Experts of a small language model.
Size: 16 layers, width 128, vocabulary 4096.
Experts: 16 experts in each of 15 layers, 96 squared ReLU neurons an expert, 2 picks a token, a softmax router.
Training: a variant of Adam for the experts, 9283 steps.
Below are experts of layer 7 (counted from 0) of a mixture-of-experts language model. Rows are named up (a neuron's input weights, with its number), down (a neuron's output weights, with its number) and show model dimensions 0-127. Each number is 128 + 24 x the weight over its row's rms, rounded and kept within 0 to 255. Numbers have three digits each.
Before each expert's rows: a language model's description of what the expert responds to. This comes from a sample of Wikipedia text that the model never trained on.

# expert 11
It responds to: First pieces of words split across tokens, usually right after the word's start, such as ir-reg-ular, ty-pec-ast, offic-, exp-, manag-.
up5:178116096158123111140132158121147142116143100157141141133127094176115123153109116165127139113132112109128154125156150125151125114145161128129132100113121140146103149190129152120109129089149109130124142119099138115104101184126115144098096125143115137088105148190111128124174118141091132156154142130084190092129118085108126151106135145101165143152111084195126107119104149105133136126104
down5:117121097167128128172125118122128165155093084108136114117108126177128138124123135115156170112131122155135134109125028160113135128113078163114119076139150145127122121144136143107137126112152162087111116134130100129126164108118101096164149118097109142139138123121116114117136126174130124120144134145112134135068126131157124090169103157135136119100138100174126122104181120144085099116126
up6:126115151099109104136103143150162118105122128143150139107112069141109146119130155153137141144137150080094115147118137157117151134135092071128156122137160112154085127162136112098124121100109139143175172152110117108147134167149105142126127090145135143112131131132149085129107096128121154090090138144135128171165165134139063184112110171123144106124149152128098156100131133126125149170157
down6:111138175167131124107142157103138124137101131146147137151120138112100122129157105112153176098100127124102178122152058119128152195146130113147123110114116148115120091128167150121138144135164096124139089137132101131180109120135124159119152118099147150093107105162124141125174090154104129117135102089157167149105173167118105113156121108131152130088126169122134123127148135128128106168136
up7:164161096119135131111111145087125116146128113106137146116137158172072106114138130136178156113111109119135096102155125142174101160158112086110107120163129197152161115149111142148104144177154142094129140138184112152138156133124137091139138128116094144088132113118115111109116127108121108086161159163110096081148157131135117127124165112129140089134113144141126120124161159130086138137133
down7:129141136108103131086151122128116119147084084145113142137135158140147103114127117133155087121173133133105144147153141099093177146101139165089134132128121123103145138110106098122116133110177128148111137115125121115097114137122121140141147129108132115136125111118123127136143151188112131089138141098085156094146177127118128154116164144183197117113158134136076117105175155100104080100162
up8:139195110169136121135124108187126142149113120100112093135099122132164107106116142171128133097064129125146164126098132138145113154099130116141119185149100110148076100127155137121126152096177137157108140181142142107133113125128150118108132131142165146105115144081131123127128144134090128126115142136096110150169102151107130132088150129110141116115132141118090102130087158122089163091118
down8:071127098134143168130170108118105161168123096105162146146142145174139103112120086147134094127079108077131102100087103146108145131116124117143123119120146102109163139133155113115140102112155122125120120161150128140126106119144123094140146130164095107102107138131122147177067128088115132141129131120149133161078092101131134112126167136164150092101108127070129112099146131142121144152108
up9:131176145144127170120077144149126119188155141100077146101122157122116115128154130142117131123080112157136126182136177123075097139082126103127125112120138149100081138137117109116113108115128161118159143119124114123153120100137096140128126169126178102128159169135132125092152145118190140120110142146090095118134132135136111116140152159131125155168145125141146088092107102130096117112131
down9:130137136131111091150139094113138168133077110120142129097118122112099127138111121140110180114108117150125108179100116109127096119162165119131162095115131138165141140074108137140072135160168103079148153125157119151151118158133131136102093103145130106094124143138132134126147147131123131120118128168140133112125149156112114137102108141175138112083124106121127090127179138115099180057107
up10:171123097117118090108154127115191140101157112125160160121112160173092128143096112111137147119136135124120127133156112152121091098152170086085068135141144133106151105145148139187142118121157153104152136085108126145142121084129125113138135093125078178127130108103110152165112165091120137134097154122123144131119150128108108120132087163135107128128115089139124096118165108140144145130125
down10:125112129129143178085134136157154162152145152113144107120109145107138142117180110117122192101173141125133138157152101126146119131153121132122140124117104090110125125115084125096141086156124145116158173127149131146162111119140164156094113092098136134116158145070096131139140144120112142117119149109120122181118152114099145153113155160066147132147086122114154110159101097093101140148145
up11:152111080130137129107128136157176094156118117167180158096159129142121111150094161129132127107133136119100121145122157111127113162140103114144139121152088155166140100132128109127121172168128103103166127100145124122098156112117103137124088125121117137102125145141168126107145092112094135127139105118153158126111132160141193102150177176118088141148145117119090156120115147127185121165155
down11:149133070111137140126166134145083167129157148143087116121149075115108144126143084135072120145109124097129103150103128129133128098141104135122123171106127147100126159125080159114112176100131160131128138143090180073110132127135137131151119128116098109120145112138174162138167122143143130166150102087127141096114119127183108127135134153136071128138140099115103126169131107145126123137122
up12:137094123121121138081089123129152125096115168102110158128128173139123117106121158149162104111157147130192145127134131152086110111085155129098125115127129145109158132120158147103123105169076166115155108144113150119150137092131120130158094190135122130120106122146145113148079080154112116081138094134147094136105149124128102126089122141131142098129145121146142115181101130143090142095132
down12:122111146124096109106134079136132114152125135149147116128085129109099105139112181113113125137076150105111141185151158131119196095136135103135146144185109148144161104099127142111146162158149172130176116158111154136125117137094131147151092117115136148106118138101112101119103123124113143121102127108129142126120121131130119162085133118126175150125115113175175121105177124160093101108153
up13:156109085119092163111086144127165072138118161088166163136137165159134136134134133100115164112090146122110129119141146152177123166113149145113169108122105151151119139150110133109120100134107123134147148149134109114134151171119143130139130116120111138142145118106141158126090117156149112130118200104123107102187127121149152141106140133102075096111117083119106104119080129147098135161111
down13:108092099121116127121107177130149149205135154140120112166147152119168155124143129118144151119134153134131152163178181151142151119128095156085120093142148115137137091145119134111138141179093140147148121086134101107098141119158112116132145167121113177174118173149152113099155093124138134128124122124132103134102124160153136101110128142114129114148139067114119167151141129094127129111147
up14:136160142131160127124139129106148131149082141108172184116095126142114151115123145128114149109129149101100151153142121143158101119082134136124111120120153130147134112146146143107108182142184109101124117141061105118108104145148124117159128154089122164069128188098124155139117085120114094101115172105153154115117154131118074134166134130142132131147128145140124108153154145144149145173131
down14:158133153112106102134146121133164149128151119133140157144158146087150148073158133125130106129097149136115182093102124130152103120103131081132144086097108149123179128112178100100122108139175137145114154119126140116136145153139138126099147140126135144117088187105079151128140119158127143105122144094116155149082142128115150112130122138132129187140101125108112131120133086146201115107118
up15:128145092126181104153128111154145122151129186111123148114137126106129131094121166179109106129094145109128139116141139126139091108100134128136105112142128130114132086133172176179107098111122129164103114129154126149076159117133161171151133144130097157134114163108120137085164119130104133151123150112146162121104156147110144129141158143100112100170144125134139054090110159109117147159132
down15:158135153064132121122114142092129108141128135084148187134114156110119095133128156111150111177117113089113112109125147126124109109120115142161154123149112129151143118133162133121157093154099116112157126095138157118122165167128103089144094155124162115093105140159139076098145117190112140131098131102143172121124105102119165126125121110155109122125110122107099106089107104061116133140114
up16:134105171111102124089134082137118120117111135110156142146131169155117153150112163109128081132122124184136131135134171128125121118137175065104090113135118104123112080161186103110152110116123145151169118120077138116159125130128138137119117124100131198142128095124104121109141156090124103161116110156138117135135099166158166167128118113129121133123158105138129131104120127140079140139151
down16:107094108166089131141139126129117106145128125130116133128139135145108096172136139152190173111119144125113120116132170125116155139170152117120104082168192178126130114102129141108127111135146109106139138147135129146125142134166153128114096117152139137107157084130094135157131142112138140129152113168167140084110083132120131171108179094111175106116131105147139099170116140139113158142177
up17:144103116168181132103153155145137116164134140063112165130116130175158155099076126164109123126128163101070154124158159151113138075103128135138126164148113146104129122110114157110092094107129167114119101180124143096133136087125130115147130100118175134146113105116117154141110159143128073111118158144143112112135144157131132132102128140105131132103136094168145139113157106118123137133115
down17:131116152115147154137110151079094088129147118126121142101135098165116142126122101114118126175086094104175113169147168166119103150127109153150110121108162113116130153112129128133123146125142170164102136155174111091103129105137144112157143163105150087145157147126152172132148178172092128071135146126116081150109120115138151167111120108134129139134092073122130122121114130142117140141143
up18:115121122178173142116069112135152163128111120104114138119173132131152129153138160128176149151106111149159115135159146143123126114163108111120123133107132147120140090137157121100110145118158093147113130093123129079096138104123128133121167111057154170130110082159136102145105134182114117153119138144089113134152136126131100134133097116105141108116143073151091090091144136159110155136123
down18:158111138131118129126140146132175109115142095111112116097151161099161113086155133083119152134130111133130117111149160181124115075167142168161100131096119142130122135110136118122099126158102153090123115115104143134120130149210126134113143145125174160139118132111131141098124127086089184122178169082145109110128150172112106136143117124133117147133117106122098101142103157115127130121167
up19:165114113124111120162185153143137115111132142110120141084125097115093130114146165135104153138156109130103121145137195097164110139099104143154145155130115160140133094146138134152087127076101127152136147157162147139125166137113193146120109117112107136147124129122133129166124116113089140060091152131097167069139131121121161124096150138136125097111120135142118148133100105131113146093112
down19:113128102133109117157111126115106141117131075083127131114128080103133184127139143141107130096108096133114136122103111161166122117138114136146158117096106082141166140107111130167122093087109111133079120098157167129076114116142121136146107132158144177138122109121142115164122138169104116156140116122112125118146132174110082108142062124141119083156168118122133154113104096118109166113131
up20:152123153125112122165097120100171087149082155153122129109127128138155121098155117142117163186134141127107143138135104131086116096127114161075100154143113128090137092131080108129115147120143143096126132112058135111147128157138121102123121155117145133103114146165115105122118134109156132111103180101160098142139107141075081128122138130124176107113116145119135124143113133074165150097121
down20:135127088153142105118123160130151104143122139131136090133139162120136136148115163143174109107181132140097090170111124102089188121124129165126162130095133120139146118106074109113119115142129145138150122117115117131116128122157147132126126149163083131112121151135065089101162156131139100145098180139129062122132142116106153151105112182178118148122128148140120108141132162111129120146087
up21:191105122145119124159124116185132091157154153151129144114143141170108120135096172116132114073089134132125114095119139120089097133097145161139101112145108126111138116127130091139105146147143121167162117177158159136107126130114154102148104132128105075108122154132116159125137107148142178137152143099125138101072140137111165085123137135111147122143138164143147119141092095123159163113153
down21:093127120113105092115147100134126142122130130103120136121088131196113110106110099142130093143130152146146186092104112152149127155152143163124135115113187130123121116151144167118104142107148162135114126105123180122159090120131121149154141109091121139094170117110163134141120119112102117158158164076118127150106161126148124114152124131078139122166154110147121146143135135152190155165097
up22:130114092116147169127155141141096091109148125147160078112115104114079127112098122092158163116156107122181114112100137093102119107117134106145079146132147136116100149125140119141085154106142156141143121114151094046111104089163123094132117083119177115153143153132132155151128124152118148120120155149104141095111108131132144089134126163103153111120171121132090141126128147149124149124130
down22:103133121097150131121131136149097142123151123124105140132121131141141083179101156122115146076153111131182177119126122133100068128116125156127104129127113129131146146111133073120104090156168116121159124074100082140118123108121165133137109137156110093118105139125115093129110139113192155168113112071122109141119170103156183124110108150141166125109142127153127140116128155107125128112125
up23:163115122121126156064124134110176107164176120109116097119156151174101099135103139164099122140103144144128175119161100081218126116124127124138122155175102123131122133171112135110135132140104139126102136110076163122143135105133135143108123147114128132136088146165117136124147150148148153145174087130136129116153157149133146124135124153110150131135146126115148123092092141107110086113144
down23:110068171141135127105180110102100105115120084175132107160138112159152113131131090146101110103131111100138098105123145089116147090145158136157116158151089136129106100109117081120132135160154106127134172142128139123123141122096126119113134157151127122148132124146132179123162121119126155142117137146156137146149119178094129123176136105167187147108154133106136147142106101142173106089142
up24:156121103157124088113094129184116154152123131138090144124127106177135132073095164129073109093110113138088151128141101112117163110150129128138098117124123121079114130116135112184115125116133124133166123108117136105125160167133125104135083164123134122132092167113179128128106108157098129116156132168145136136115156139094130107153144144080099171108120157113126107131165133139155140155104
down24:144133163173074115097147052107141066150168126124119154096094096150109155121141107117100137119136137156125097135146102143153132133109115113097147138114121149139105127095119108142141110099159160121133137174065109111112145125131085116144093098124151103126105128118128132082123135143133124132130122128119107140135120113119123091096083153088138126069130114122141103160143094132161111097142
up25:136135094106116110106122123176160144103147122167201101098066070107149112134137137177137117160115101124101136125122174107155123114117139136156154134110119116133133154141148130111145171147110108120177131151087139146125137102130141084120112140114119170128158147120106126137164163098165110122120115118131112140087093106116146145111143131121138082106128162165132104162129151137119091098148
down25:136100105119123127124078128196115141098139122133153094112116106115167108135180152118154144105132103142139124130137129122149100099102140159166126130091109130174093144088126120123115185142144163139092134109143109112151098096146134162127166153142110120162142097134139142104119137143118172141143107158143145108110153149094140092141146123076170122155183125142136098109122133159104093118160
up26:117109120134102102108114114122143131150126142155128094119127151095144139167088151118076082146165106126126071079133127141134109154132164102082144172139167118145128117163125131115106151097082132140145148124121166118104123147150121164111143161136144121127098120153102124168099117154138122118134105119145139112119134104148139100168186128106168142131143115126096138091101093068126105103166
down26:136139114158114156106092139115102149143137114129120189113132165132152110097113145104130100128121121105119110114107099172122137126121124142114135124095106144115111112148090134129127168153098129163125151172141161145118125165144129099123107131185132131168129092104147122144129128105094148109102143143146097180137102116133105140150147102155119106146161125144096130106134132167067065061164
up27:178132091195132127131123142134117121139119181131137103115084128169121153112142139134138142127126108133150117131121116127154135151143117073123108132146124169122148120125129144139115173131142128086122106125187084122157092123134116105128141174147147113084169094127148120130137156159166125132125187110108104130136139119132105165162163084103098114147176152134161114169115155126138117166125
down27:101135102143141178152136119168114192133149101109143141164133134102140162129140115125099140090111116136109098150162101078121123122095140137121083130134114152124121134158128097111105092134086138142159130138165139108116128126099127090107162115128121120093155136114149117115133138176160145125154101141096109115096105128178137140096144135112132115134178146102107093171150059143100147161132
up28:113118156145099125085101096130167133086104154129127155100143154153139075134163125102098127127110124142149121109143137073179115147105138124081125138120102107146127088150107146172113114120102113144141120074114123108135182102133113152108170133123146149160108105126108168161116127142132126112089147123111137125156108087130119157114150135153095105104106097122108110088133173096112149147165
down28:124135113143100137145133139115128177117112135104119105092115127125108119143150112115130135138109079125143158123137137138127140155125138113097110101107108150169110159116222127140134151150105117112125092102107095128087113101154107105097182062096159137117125118097090148132134088166133086163162115107109170120101132119156111102170146116089119151109128099116131139143128137139131170129126
up29:157132117141121138127099117134176105115158131146127134144130161109117129129075154184123134129135125144142115082129118132177151088172140040139099130079096184136131124129146123104105164126171151133120141124139095118127112168176104138150144141122125160125095134128094128144145133156107137179136143153168100129117134112119115117125154109124112102180133133146142139095133133152146159110099
down29:142128176126158125147142112130117133094147129156114150135138137105117108071131159115176149098101124093155103170099081120168130100162137139172107155120149134132107148156113134105177134089151114129066138108122136125117142110154100116089133148118136135130165147163138183087145112129104115150136123168130126156089155125092098151143169156147139152163126134138119126100146130131126087154130
up30:129135130152119110159092137133152126135146169104128150121048124135139088053145106160135143156122193114152100143089096115115100174121142108115140112160126137139099124117144112155114095118124145103129122100103139122162123110170165178153126145121146163107120126117189133138140119147157159103140142115137130071116106121127132109102113146090130137128143130153108117123152142169144114142116
down30:126133086123112130159138121131132119113127153103131156123159108144146131131121165160140081175114145189130098141139138120088145101130141140127114110088110107146128136115104120130163130103140122106168109093099133114050118134123132127149146114143078108137126108129099101098162125094092156082126099160109114123111103094095154128102146089146119137114168144171171095143128101148134103084127
up31:142125122144172095105180101135117095139068172082094156098076111134100127079124124103088135132102130126147119116131161075128107151085113109148104124116134129156136092119121145128113117162176176136158125113157163118090114160140122100141102135149153125124143163136125125122085075113143115141120120163125148116115124108144163138089105105134109150118131110140099095129135138132142146104131
down31:135163134134159151141123142158102134124168153147094116115140106093117135181136099097125131130200145126105111143163130152146123109134170112157141120141160122111144156147126115162137135140122124171142147104154169192131147101150133121124150119120085125129096152141097145140137159144132128174152101130126110151082114159136124167094110128182157117141142139163117127160157184145132107121096
up32:150126102165139132082133130091141147135128159114158120096122139143104140129106162118138189124073110088167101111182142112112127109129101113130122109130143138144125171132093098160099167098120090157105138165164153099126158086129104112114132099131155100121141133141122098122087141132116143167123127142119131160071148089115156096136130126108112163171145130126125133186131115105124121113122
down32:097135111141132159141108168130137158115098139144131081134104099135109120112117129176109149150123137147097097165156101078104099117137149176131093127145150165173151100111172123139115152132116102077076131139144150120104150198163136131110168138104114122142136120151111133093167147133113132139126123133104156139117147088144149133102189137115118097127129165118121124120138103141114099105102
up33:138097135171096144123127142132135114132129108130127061141154156119119118167123149108176085139134119124151141112082152099103128117102109106127139129108136148137096134157131134150098162142094131152190158162113104109086151089149172113115161165123167129132153143144101152112123100090098106132107123141158100114128072146137115116115108144116132146147116121157113149109148100132089183091127
down33:138088125110139155125137123177102093102130132121160104152130141104116120163143100106072156143169137130113129123141188096112138107131147145128123132149139121131147135127113114125145150127107145149151128130114164115157153126101154093143130160144141107144146118093127124114110114093151168133129185147100076142140136094140139144078101113191139162101106147153116129159110114112081118056124
up34:162120118139127131136127116155145126109128121078100098081132122144082076113130141131131150123171142145118113131079175164101116082091144105130111108122143134128094128126134126154062152154095128125127151122112137149127132166161160115127131105113126167132179149113158125113110091139157170122163157117117123098101075113123131146146085173126123137107149104151090119087165125141114136140126
down34:144127160116127146129125074107145122092111132125147083094138174131139112153142116123152108186168165141129152148155128135081113109117116104146106163156161136098131118117091143130131143126131129129153139118124150142099092113129140146169123107131117114130122114160121124176082125100104106155146149134125126131119133116169116152108105161210121172111176141131164075121126116096125125087120
up35:145142142151147124111136099109138130132123145181106108142071157135112137130128123096120153140117123140111122107109141151150146089120108139131124133158162107123112111147106155135143113090156077143100154112113136137159166126131150181111093121113156165085132088112140162103129104124137083126139137140094125140147166115141127134156095134102114121138099116164121126078130161167131213136181
down35:095122148129145114152155122125109114134120085162095138139116166113113100135089141114091118162118091180152096115137141116138151129120124087089159149114131171135131134148134097132195159120121096150148115111163171123136154134101146117105124143082138096106159173091126158142159115149096102106097142094162072153158139095137122123136121102136085141110109119123140139137139109141137164134104
up36:143127091148112170096105125152134157095134131171145163106146160108137163115143120152145102122118114152100137088137113120133152156149148101108145188131159148109137110152112127109087155173192113126165123147106130121125130131110134115109076112113158135119137149156109103138130115130137103087151154195139182112103157145123133187109125124137120093151143143130111148147107136127122131079129
down36:098177135137117116113151102161124084099116103150093088177135173117129123148130122151142123178139092111098090119131159107139152118122107161162103148139103129142137121140100099120077141114109129138128111160115144104124136112100101132083079101122122150136129126125095155109127103145141152158105112165129116141124095123089122115126104084139111175152127173093156103099131156119161142176122
up37:160163137124143152102142108149150101150070173120117131119115132115156140087133134132118131148130122134120164095147163140149089113127129149108126111116162123123073083183121137148104115090130108186123108116120138129139152108168146151163097068130149120117122113121112125114109131153170136149125138116099124132112121124148160136128085102109119062151126136134070111135134171142097106090141
down37:138151134125101141137106096121130145129107126128095135147162072081131119129144141091145118152103136115115129143116138157133123117158136144094165165069141144149111132147110097127071141126158095127115121126133151121099119102136157097172142107135161135123109128125125124086149156153170182183124118123105135126157094147160147120134138195163181111133151125153095114143156134156131089112109
up38:153112138156130108114096098144125120152111161109189110105185112112080095129123147134159101103140128118127119084135144115150132111131134106156100166142105135154108137162141092145156178117145138145128094087127097144190114091137116111122160169114157162117101158142114109128165167088132147101148181115154144108130108160087122150115140122141160115135155146132139126148124156125118128132102
down38:109085139149129099123152160078128107097126067129106129132137139109110108150150081124121107109166126129106150142124129122136141136085144143164140116082118115158104119173099109153137145076124114196108122142142145124107147084125135166145126149130099144147127110115122173176131164153130135150129108149132113138108107106138151142130118085140145082103135140146124102126127092119170125137196
up39:133115076135094121135087113110131123144137146135107119097114111169129140148140113134099133104094120161152138077117137174128110137099114152139122139128133120122123103152144095121134144149108133083088140109090132083136126093117163115131113157114101110126133137146120105127161119110158130083102137105083092148132062108124132164076117151117130112134153099164123095147048148131137091150110
down39:185123125091117136149133127083139127175139137140128141106127134160131139098082103129141135110141102181144131136144121121129127110158126145128123118134130106124138100173140128140104096126152185165169110110122110100168170131130145133100074132106119167106096127130106128117130109131142186121142120104107135125118152087181180142112153136114162139091118127149165165130154093082147149104144
up40:127109088127108094112070119096178133072116116152143168147099112116109108155127148131119156123147138108128119145149138138150125067137114115150095150174118131150151116126127143117165094144097117164162152124108158135154147119123107163117094101113122105140135124115088079162130099120120155105058107143126141136111117145105106107143183139123148119132154103170101132138146123089121097143127
down40:092127147137196137133132091120132112107137140137111130148094157103105131146128133131089124130130108112111125163175092087164132160149147115120169128157152162128157080144174109133151088113117096106087121140172135175133137143114120111048095145131120135141140141146079095148115149097124113107172146160134145148159148140118138112141140127124144144154123127104160097146117151155136126146126
up41:130176099112135086154149129127159110100093141131158132104133111117145132101089117098079132124127126090147152098143153112138159140169138099144094126147112098113143137147144153134120165087142087094105114120141108103136111153102138153122104136136133136090126134133090149114107083107167136154121118211136109146124090141140074127133135193132099113126095145129101125160116132113111138095112
down41:106150165083123103156123133101103155128152142127125081179086100133175145150167149119131193144131153083164153119125126121174156110157129134131126107123115140117133169093089155099124126132137116109089151131130139147146126155069131137138141135132154112167113119114129156131129128123151089096131163121117136106101124143104130114178142104094160061132107124136144113137122148105095141125142
up42:150108122136114133179098110151109138131154194106134100143164135114122158074101130127127104108164149100141140126075093153103156150113099131149110118141116113134098136159118139142081150138151119136146177088135111097103096132116138149140128146152139120118145107164137156121112117117131146113152118162111097158152132168107133179055100093105137153121125135105111136099132127096116133176132
down42:135169146178139111114129155160126142120108163128134106156120125131099153131127084086109208126190124143126149149100144116143089122123101135153167105109175085134137123111130139143129161154121154117124129167096136091133189135104124147166133145133172116186144143124162120117119095142160137127154144115102096155169136111120137145084113139112137105106121116122141117116125110102115121132113
up43:145133136129180130149151160165115145073082161066104101078109133149082155104088107103126130119129169169148142096146137127119128094109100094130154102114136126121125126112124128091092126116100155112141118178103131140120109175142172144126177147154132161179125139163095107130123111104106104109096120146123123132123152140126109135086147104117107118142103110131144138117107106117113150143115
down43:149170138151072133130056159138103130082157157171171043113101128131111077095162140121118134133170137139153117127095116151142148158098131130120157123166121136143109130103105142120144118122114128130144117116080102125124164147105105089126135100116109126129158100079135102133154152102168148104122125168141152116103114137108148118121145130154138122123112118154088121118120128133147144124151
up44:166117157121108131141122138119119125133117127110151167128116165149091146114163181121114070127080128101176133092121137133089108139106125101118117119129148139109135144128101124128160152129159148082125116131115123088085109119109168148122158128116143124088155162155117120123098113127115176146147168130133098077082102127137112110095112143093126122203134140099145089154125103115102126144122
down44:124135162141127123099109138136117135143161100113117103115095133153174107178132161167122161141108094142143148135114143166117135151125142144091166091123167152128181113125158167138127109159105072126084114126157169144094112086143137143150113121118150121123124157095119137113106155096155141165123128122139159171160090114111088154156132174098171139113130134135124132160129115159122107116104
up45:120101098157143164126091140101122130085149157135129118130125116117123098095115119165084110075111130122124177133111111117112100131117128128129097131127117121130125144127131140104140156135161117131137191116094173141109185142101124160153107165132142114152129146133107144135119190122125150119144075094081069167124129141118158155080153138123130136124117135154098113153129159111081125091135
down45:126115153111123149112152136160120105176104127142113096135124124101134138148137114127147160125149126133195147185126148115174154168146118147177104127163156166133071131126128159127124125095147110092145116125121109127170110144118128137170105148127117113175138137171155122148112142130095146066118133103129159094105137132100141151095150169152108141129122129148140103113201131150130120129125
up46:202139126077122119155093094143168109104174160113130118128137140149144089116131149137112164150113124082139167160133177162101099134124093099101105124109138118117119176116133114106095146095153136131107146133139143102108114129104128157142132114131107119088116095161103147171117129122114129117079111090120177127077108110117167127167130129125121109132108132144130140096144115147166115147143
down46:110154126115112118161114089111056120155105127063140121159160148148145116128174154132129088118162137093085103138097121156134146131151107131106117107141139128182144169130131164127137174124144153119140112164128152125186075129121126085116137149126089152129145154143118093159127135090113109104118141112109106116098118119165095131137147111127136159095121104141123149127164141099139132136102
up47:155169084115132192154163121100136154135130157126092166110098161143100120130131130165127112170131102086143162098155125155183101114101137111133146109111137100137122113136115177173134141151145126099132144138092139113144142088131128101128156154118142091097136180119113146138121148120162119139160154161162127139101109108108129154122091163105134101104147139103126128130102174096139105111122
down47:121140127127096124104151134090136129123104117114134104122134082061151142159142146104091140148150131119060176128135119167112123123117162135106149086094106129112143129130108170128130143099109144147084160135097129141132140125145141122133163147119112124148114094111110099121164129099169140164151161095132107163092142152122108156145110173167132128075147130139109111151136079144121092150100
up48:145154121101125168125128144121116142108144110118127157090107123138136122099124176092095107145129114149181138139138107140123112125141131055135123140134104150166117135103116160100081135126150151103158125135107168100115147117125103137122127121119137138113088157134152158135168130161143141120125130177100108093119146123151103130133154165138112194128111134165149117196084149118186138156146
down48:187170154115102115129154089155156135071148101144162127088118082125125112154140161081170127136162133120121124145120107112109153070133140074106129111108116109173122164137157142108155126119095156150106120081142120129148137127157103150140127129110143149137145120150148156147139100159150105122158141134142095140127097103164108122119127096159080114157143134148103132134118109158108114162138
up49:133126132171115137124140131135117138104112139128123141118105145139113152128081147135146140155104116104180099088143152157149085105117138099089090142156097120127122084149102163147098093128175096123084164091162111107127159138121159128139145087118148114161145090125141114147171124131126118136137134120099098104111131104118108167127099129118101111124104093106147155101052168100132112122106
down49:129121151101130129100128134159124162104131086120159108128094105160159130164150155125111138122179140128119153153122145139115126113152146105108141176124126126112154105140081169121169137140121151100114122126093172166116159111159129135134186199136120150144145099095161105095161130103156151094111116113140114153119080162113128123108116139127107092092103129105149090142109094106124139118097
up50:133134132107133108135117126140137091128140170134146122093107125148116160088176142129132096129093130118146113104111178117175083167135123163103119142154138099102154123133119111154100121144113111076103100151079160135115143117141105114158091108165133153118141146103132110108134111123144137110072136150138118106129145135118177100163128158110150106151144144171091167119071126118119091148170
down50:083148157124114121072150138165133116161140144129096116118064123153144178135125100145135130129118139110205098132090098150126160152131137129093093156122143110182103138143134148137102100125138154154141120113131143130173123138119114141123112100177151096146132126162084092106104104172107137113107125124128138120140129130160122121170145119126142173139149144088130138139138077112138107157122
up51:170122114130151125121105096144129120151088127143146165110117151153151081116111147134066084095097127105119135115124147139132149137125137162104128175156137140138107113122146119092096147114109144140094119102156171083112147166128142173136101095123113132102147159110090144149131148210157144086135109120114132132128164125109171115154132142134140083140138146128138135164097150161120108116147
down51:138149121149177156138146108141110161158113144140112151159165129164135121120123147141127097130141171126103105123136094141097086137129090206169104147105123092117170137110155139098161084128128101150157109148156138148112115120143103115142125123120140156095113110133093152149098141174135130141119124110072116121129138145072142131146111155146136076133116120114147176159138147106119089149138
up52:135139105160153148126124144146151106132132121106152138100098156133108106117120142125114159094125167145135146088133170136115125145076127166101128139151121106115099170158133137089129151127152162115155078136108103157156121146168118195124129132150156139123069147086085113104097156131160172150096081119095121115102136174123139126146106138117132094120099107132140137109155116145148105147149
down52:149144138158113163130136108153119130144141122132163129092130156139132142107132098118128135099121146137128114112118125110135161163123168109140089170139161129143083129123139114117161115133127125118099147155091064163157060141146132140136122070123170098161126157152113086141140136100138130124184136110122135092130092143111063148081090132129136160130136127098149147100152110172146144128116
up53:180110133139145081109161122149152115128103159152113135088174142129131123143126137166131095139128146128107131164160148097159155126158122165098128200127151146173120132163160105100166129076106145151104160051146099147157099109131106120117120135136126121129122139136157122119111116097129157093142138118125139137140059106144149150135120112130123102163120136104114151114104140123119144115150
down53:101112132123155153134149146096134100135148105152171129122125107118108116127158104157174094112125101078145121146146161104168137105082149158135110120152113168087110150132133143151161146103118111142081119161135157112098171127127153108105131112110139143124122132130120114111131091122144107166155124141150155116093114160159153152136135151145146104142111118117174125129106099069165068156172
up54:148166145184111147127106140107121113096076102121114152108127166157125139098177139124085111137084106130123116113142137085153096149110146149113118124146098153146139130146117115149102119129134136090123127166095111135115146117152134159097118124124120162109078186129149130131106122139173135109153101139110143170075148148166140114157171127128100146122104140134112123151089108148072138132166
down54:133132146154148085133107118142129135147173121139113131157131174136126122136169105113084135134116150136159047121144150125142119103141105099106135135100112154113084153134137145161133131135142176164120119153166117148110103107107139167078120145145173150103117143151103109148105090161160134131121097150124093127130096050132122133145105122105104159094121142123132126133113099121145170109144
up55:106118081194139116095120145103154098110102107121079118115096096136118103129128138175137119122129146083113127126115197164143157150115139142103124111130145150114087097112145159169130150139160125117135148127129175093177185155132130146118164085129112150118146116143092135111112091106155123130133069147116134115121132154136127112131126130088093121087163128127133139099120114132140131121145
down55:065111098088118098127119140120096122093123168095159142131099151147152138110151079108101105105125113095134161117126106117135124063133141157122131128109113111131138115136128113163147106107132166176131098188106126138144134117118128139106146160117155107141120123181098124105133125101152143152158136124126134116078079140135127145138124085108126153074117141102115092135125107142104177158107
up56:141140115166102130175120071147159109141126118126137127130132174179164155157132128121129158113155140129071132106077122139116133157141168162085125120147106143142116148132076148121118126089120125135092107092161098147144124121133140120125152119124111154152083134172136136151067143147126130105127141100093120082159126132109153130092119131129123109176081143134135139148129114101082118152119
down56:162073076137132091094147084151113109108143147165130104137172125121100094147168137184121128155147118135138137093071133131114170109112081134117144109144147102153111129139097130103126093116100143128103134081105143114104155160141113116109132091130133173166141142145110134127123111117125146159151124144105103105109177148113132155094151127160101133144118118185131118113118128117151118093116
up57:164125070120106115161090163135123095100134134111126157098110139118172150120100108134137118110115094161162122130173126135159138142154112110137097143143142148155111082120135128168123099138120146113111137141124135109055119092150173120137138106129105157143123102091157126161142094147139125124143141144099094154139158083148107147157169135105109138101147106119100100159137107099067140130122
down57:099113107157113146139100145138133172124108138093157095120131117070086061143126108107147111116137145146115094117124170168131128150162143122134136097143117104123132133120146107173133122145101128138113076142117126130132132129135137172140160148134130120155129121095173141144148100132139147111151135123152091131123141108097120143136103096113135091112121125116037144100140065072135125113106
up58:132148094156190128142171108129104084148110128128158105107162137140137133127150126125137165134101124094138102085081158131090124157149106116134103184135109134112128108113138170148111116104105150126130094149112132101164138127120089105138114083149154106084153116112137133123081110148119135114109149162089127134147153132112130144123160146112116092156073144154138106166117123086138175120154
down58:120090110163104088127106151081119133142165131126123132150111110115141159106130128133115111125119150084111141129107127146149093155160126146091093162095141112101142139141061141131125118132113087112162103122108138141124107100152107119117154094142124134131102128088102121155100135142105109122148130109093082096102152180090141136105135079163152105136135132103117064092135102112119150099173